config = dict(
    d_model=160,
    n_experts=48,
    experts_per_token=2,
    d_expert=64,
    d_shared_expert=128,
    router_score='softmax',
    routed_scale=1.41,
    balance_bias=False,
    router_noise=0.1,
    shared_expert_gate=True,
    lr_router=0.00106,
    tie_embeddings=False,
    optimizer='muon_variant',
    train_tokens=358400000,
    steps=5469,
)
Below are experts of layer 3 (counted from 0) of a mixture-of-experts language model. Rows are named router (the router's row for the expert) and show model dimensions 0-159. Each number is 128 + 24 x the weight over its row's rms, rounded and kept within 0 to 255.
After each expert's rows: a language model's description of what the expert responds to. This comes from a sample of Wikipedia text that the model never trained on.

# expert 23
router [ 67 122 112 156 123 114 112  45 143 129 147  91 109 135 100 125 124 106 125 124 117 114 179 163 133 150 113 121 115 103 143  99 123 166 144 133 136 137 110 134  94 131 145 138 141  95 133 123 172 158  86 147 157 155 126 153 127  94 121 133 126  82 135 139 120 123  63  98 138 169 166 109 126 149  92  90 121 171 101 196  99 132 154 116 126 117 123 135 128 145 135 115 161 151 171  87 116 152 116 115  89 117 117 108 136 142 151 144 123 146 119  92 172 112 135 130 128 103 116 120 129 109 129 139 141 131 165  87 110 165 137 123 128 109 147 136 180 153 142 139  96 155 137 125 123 117  89 149 108 112 136  98 127 118 124 120 111 158 106 151]
That and -ic endings

# expert 0
router [136 143 135 100 160 142 125 140  83 107 119 163 163 141 105 125  91 144 109 122 135 150 134 121 177 135 162 114 109 112 141 139  95 114 169 133 128 113 156 136 125 133 145  94 130 129 190  87  82  93 118 127 130 140 140  94 104 130 115 126 104 120 158 141 130 102 132 113  79 106 156 116 124 128 128 122 124 167 105 132 118  97  63 144 158 137 126 133 101 118  98 140 146 132 144 136 120 161 136 115 101  99 142 115 104 157  94 128 140 163 140 136 136 126 141 114 134 139 103 213 189 124 102  80 136 118 153 124 131 162 105 182 106 101 113 117 127  84 118 147 167 111 138 126 120 127  97 144 154  93 157 138 154 154 154 130 113 133 165 150]
Sentence-ending periods

# expert 17
router [ 77 113 139 117 105 130  86 149 106 126 146 156 119 121 133 174 169 161 150 150 117 126 101 127  80 126 140 133 142 125 119 140  97 129 113 102 101 145 108 143 115 121 125 152 141 108 112 128 128 117 124 118 113  82 131  63 120 147 146  77 135  76  89  98 136 130 101 145 114 122 120 135 129  95 134 131 111 120 187 157 128 148 141 137 141 127 151  80 119 133 129 153 103 140 100 113 126 132 150 154 127 111 106 141 139 118 174 134 115 121 137 132  77 128  72 133 108 181 137 150 144 134  53 169 115 179 127 133 118 125 112 115 129 136  99 155 124 112 106 128 156 117 101 133 153 135 128  82 129 129 204 104 113 126 146 143 132 123 170 121]
Title and quote openers

# expert 47
router [146 175 115 113 104 111 101 135 130 105 101 149 164  75 178 150 154 119 145 121 134 134  91 147 119  69 136 145 149 118  76 130 161 110 120  93 140 107  61 130 157 113 104  99 126 136  92 145 150 133 133 113 148 112  98 124 113 130 121 121 145  99 122  66 136 146  92 152 126 155 138 119  96 114 149 138  99 131  90 152 137 133 133 123 117 141 137 149  74 183 128 117 129 128 142 137 103 107 154 125 123 103  91 128 138  74 149 181  76 152 133 108 144 161 136 108 133 112 149 125 126 103 124 165 125 126 121 123 143  85 141 146 103 159 126 160 146 124 103  85  69 138 141 115 137 115 158 153 145 111 146 122 139 124 134 133 129 114 128 155]
Capital letters inside acronyms

# expert 45
router [136 124 115 104 123 108 150 150  94 124 102 142 137 114 107 144 175 178 121 126 149 150  96 163 118 113 125 118 134 122 119 118 141 118 133 120 105 126 128 147 141 114  95 135 156 132 175 132 152 165 141 166  94 128 121 195 173 157 117 110 137 117 116 134 151 179 181 122 141 151 127 148 141 160  90 103 118 163 134 161 145 100 114 157 102 151 146 153  91 112  83 107 114 122 129 124 107 114 159 123 147 119 112 154 142 118 162 105 134 136 144 141  92 156 186 155 135 127 130 115 166 142  76 129 133 152 106 154 147 107 152 153 122 195 124 121 161 113 149 121 122 113 158 121 108 149 143  94 159 139  92  89 100 124 130 144 132 102  79 121]
Mid-word letter clusters

# expert 31
router [171 117 114 158 103 125  45 109 132 129 166 130 127 100 124 168 133  72 126  95 159 145 105  99 111 136 138 121 166 112 146 116 121 117 103 114 157 107 139 158  89 138 109 125 156 138 134 136 110  70 153 120 118 166  72 122 149 136 127 106 110 163 149  99 134 113 100 157 110  92 100 155 130 140 153 168 154 138  86 133 137 171 126 112 123 142 129 111 101 137 141 134 119 144  88 174 132 155 122 140 121 178 151 169 177 113 127 122 139 151 132 121 115 130 173 162 140 148 119 116 119 109 146 132 121 113 123 156 115 138 148 100  91 137 126 114 149 103 133 107 156 115 117 139 114  97 121 109 133 144 108 131 172 132 129 178 146 159 109  84]
List dashes and labels

# expert 27
router [117 143 164 130 114 130  94  95 128  80 130  77 155 115 107 119 142 139 149 129 164 128 131 102 141 116 120 129 145 149 128 143 135 121  63 117 129 143 128 133 111 136 137 152 118 124  36 123 101 130 147 136 142 119 159  93 108 126 105 113  99 145 128 121 128 152 151 126 101 157  89 132 100 154 117 149 111 118 139  93 108 141  78 121  98 107 153 108  95 125 134 138 158 111  73 159  98 118 132 132 149 124 105  95 147 142 130 104 130 129 126 127 170 128 111 118 107 118 188 153 161  84  96 124 128  84 166  97 143  95 153 133 152 103 161 125 106 105  97 149 153 112 113 142 153 107 107 115 155 148 126 131 136  92 170 168 139 130 163  94]
Abstract noun heads

# expert 33
router [188 109 152 141 137 142 154 104 135 144  93 119 112 104 158 102 127 100 109 134 119 129 124 134 155 147 142  97  79 137 102 153 124 141  83 126 158 124 100 141 110 112 103  81 141 184 129 151 101 150 170 105 113 128 125  81 143 158 162 112  86 142 110 168 144 136 154 132 162  90 131 162 122 138 165 123 161 123 124 122 131 128 138 105 137 119  94 152 125 103 116  82 147 133 151 139 114 116  90 140 158 143 126 154 125 152 134 142 146 146 139 129 128 126  92 144 154 137 119 114 132 114 119 130 137 145  57 171  76 103 127  88 131  68  75 121 128 146 166 114  94 139  99 107 142 116 145 154 141  96 117 139 146 104 113 130 131  86 122 137]
Place and name heads

# expert 46
router [127 113 158 155 120 137 136 155 150  93 159 130 110 109  79 153 112  96 160 144 145 136 112 159 137 138 119 140 155 114 121 161  98 115 157  88 130 162 133 123 128 173 112 117 155  92  52 144 148 145 121 178 129  99 130 100 130 114 137 173 124 138 138 138 130 105 141 107 164 145 142 139 115 124 163  99 192  99  96 155 120 122 134 164  91 114 123 150  99 115 156 177 106 135 124 175  88 141 133 131 141 112 117 142 133 117 119 106 123 194 143 141 133 117 153 113  88 179 113 104 108 107 127 145 117 139 125 127 146 135 116 161 129 138 139 153 132  96 158 117 112 112 117 120 133 127 181 119 120 135 169 172 167 121 120 116 135 157 164 127]
Technical suffixes, letters

# expert 2
router [ 95 118 176 106 148 155 118 124 114 130 114 112 119 124 114 126  99 131 105 120 128 151 178 140 111 176 127 122  99 141 120 115 139 118 148 116 118 125 108 134  88 111 124 105 130  71  88  97 149 157 129 149 138 100 164 132 169 106 120 120 105 165 143 140 132 150 107 141 121 141 136 120 122  92 129 129 126 124 131  78 149  87 132 153 113  75 137 175  84 114  92  85 115 124 143 142 122 163 150 101 140 117 120 154 150 149 119  77 126  99 122 142  65 153 153  94 111 101 150 106  47 112 126 124 145 117 123 173 145 125 117 119 116 112 118 103 103 128 153 151 145 114  79 135 111 143 144 127 174 118 122 115  75 118 108 120 145 126 159 121]
Infinitive to and modals

# expert 25
router [138 109 118  94 159 134 120 117 157 140 168 171 151 153 160  90  98 131 124 111 165 148 112 112 122 146 171 109 133 136 104 126  53  87 149 158 149 116 118 125 110  69 180  98  79 146 132  81  60 108 146 139 121 181 105 143 104 113 137 146 147 104 127 136 135 133 106 131 163  99 142 133 121 140 156 118 157 153 137 121 113 131 144 125 145 159 153 131 115 131 162 151 101 119 109 101 124 195 121 122 149 142 101 141 153 125 145 125 142 131 118 147 180 141 136 126 128 161  73 139  96 113 145 132 116 136 133 161 146 125 128 147 140 132 148 120 123 113 152 156 139 161 106 135 107 142 144 149 101 122 135 139 119 114 160 175 129 116 117 163]
Colons and field separators

# expert 42
router [106 111 138  83 123 163 145 162  99 176 158  99 137 151 146 178 118 132 150 134 131  84 121 160 155 139 160 143 134 142 107 111 119 122 103 143 134 146 133 103 120 133 168 132 109 173 159 150 116 107 126 167 148 105 125 155 128 111 125 165 119 124 122 133 137 157 115 112  98 155 156 113  98 130 125  97 141 156  70 102  64 153 103  84 122 150 121 158 133  92 129  95 117 161 177  86 138 141 125 118 128  90 170 133 168 144 118 145 129 141 139 115 110 140 126 129 131  97 154 168  89 119 123 143 155 134 156 139 106  87 113 137 136 175 102 125 116 142 130 127 138 140  91 114 140 150 140 111 118 170  79 108 136 151 109 151 137 161 131 167]
Latinate word endings

# expert 14
router [119 132 148 119 135 144  94  87 137 106 169  91  83 145 127 133  98 124 159 102  98  99 134  91  75 151 123 127 124 134 121 132 173 136 124 113 158 132 137 127 120  91 125 144  63 152 126 127 141 142  91 128 111 156 130 137 127 126 148 180  78 147 115 128 102 151 106 131 144 149 136 147 150  97 145 143 138  64 111 122 105 134 140 115 135 124 149 135 128 139 111  97 177 136 117  89 134 125 113 110 117 118 130 151 144 140 142 118 152 123 103 144  92 118 122 114 135 141  81 109 139  85 121 158 106 137 190  95  94 146 145 159 116 163 108 140 134 147 108 126 145 140 181 119 142 119 163 139 118  94 165  95  54 140 143 104 158 114 120 113]
Definite article

# expert 12
router [112 143 150 127 127 119 156 139 148 117 156 121  98  84  76 121 150  87  71 151 130 151 152 107 155 120 118 142  79 122 112  88 125 133 108 175 169 124 140 150 115 142 146 126 141 158 134 126 169 108 119 129 177 136 117 151 133 107 159 110 140 141 106 136 132 140 128 163 112 148 128  90 146 127 124 133 139 107 137 123 170 106 147  91 162 151 156 134 117 148 177 171 109  75 121 130 147  99 103 129 121 149 155 143 147  91 151 105 123 134  91 144 101 128 155 163 145 124 124 161 152 145 113  75 137 103 123 145 125 102 150  98 114 109 108  97 152 151 174 118  83 120 177 127 149 144 111 130 119  88 135 122 155 123 109 158 113  73 134 141]
Mid-name word pieces

# expert 37
router [153 130 191 168 131  83 119 140 114 119 103 155 107 136 120  84 125  88 116 128 122 108 118 107 138 110 133 104 132 123 123 142 108 183 110 120 188 142  93 133 119 122  81 159  84 134 148 130 131 117  88 102 110  95 124 169 143 122 114 127 146 122 149 114 119 116 161 135 138 138 108 159 141 154  90 116  81 127 156 141 137 105 154 110 124 128 128  97 126 138 123 126 174 125  49 153 153 119 117 101 115 143 119 130 132 109 110 115 144 137 152 156 145 115 158 128 167  56  93 116 130 131 167  89 103 147 168 141 128 165  97 111 119 130 153  82 116 106 104 129 133 145 150 142 109 126 132 136 161 105 124 144 137 134  91 157 107 128 117 101]
Political titles, 202 prefix

# expert 38
router [118 138 129 135 101 112 109 132 131 150 128 114 140 101 159  69 150 135 147 126 114 120 113 120 173 111 125 133 116 121 142 122 127 159 137 156 121 120 148 151 142 104 131 131 135 142 194 120 104  83 169 148 109 117 105 155 105 134 137  99  78 108  98  89 123 117  96 141 170  94 131 154 124 159 157 114  93 109 102 129 136 143 126 120  96 116 137 102 186 161 142 119 158 148 139 120  97 127 100 138 134 149 153 142 124 117 118 132 121 167 155 162 140 146 161 147 150 129  94  91  97 118 122 128  97 127  91 133 107 190 112 130 159  77 121 136 117 123 119 125 132 102 132 148 112 138 166 132  81 134 143 133 112  64 200 133 111 151  99 155]
Table pipes, sport names

# expert 39
router [121 153 146 127 117 138 142 133 101 134 140 126 109 153 136  86  89 133 101 142 123  96 136 141 156 118 141 105 124 140 131 113 136  59 115 114 115  89 134 120 132 139  96 164 136 130  84  96 148 105 168 145 140  93  95 139  96 129 129 110 156 127 133 156 130 139 128 108 118 116 104 119 138 117  95 104 137 177 178  80 101 147  88 127  93 127 153 138 114 136 182 150  94 132 107 172 156 129 122 154 118  87 125 193  90  84 181 120 149  92 119 169 148 120 129 130 115 132 122  85 105 132 141 144 142 141 201 182  99 113 131 111 134 143 127 125 113 123 167 123 152 119 121 127 114 117 129 133 139 144  93 117 152 141 123 139 127 134 132  90]
Plural and agent suffixes

# expert 15
router [129 146 109 128 103 159 151 131 151 159 122 128 142 129 115 122  96 120 116 192 153 125 127 119  92 159 128 122 111 138 146 123 105 110 183 118 114  71 129 127 130 105 137 123 101 150 105  87 138 146 151 109 137 106 108 135 123 135  95 175 111 115 116 140 117 107 178 125 137 135 154 120 132 112  73 153 120 134  52 114 112 122 130 165 100 203 133 108 146 113 115 162 184 154 119 118  93  89 148 134  69 144 103 132 151 135 133 127  85 126 155  92  88 113 131 128 140 139 118 153 131 158 139 124 142 119 122 113  98 127 112 138 150 110  42 138 133 117 114 115 148 128 118 139  97 106 137 154 125 123 135 134 118 119 138 169 149 119 124 111]
Space before numbers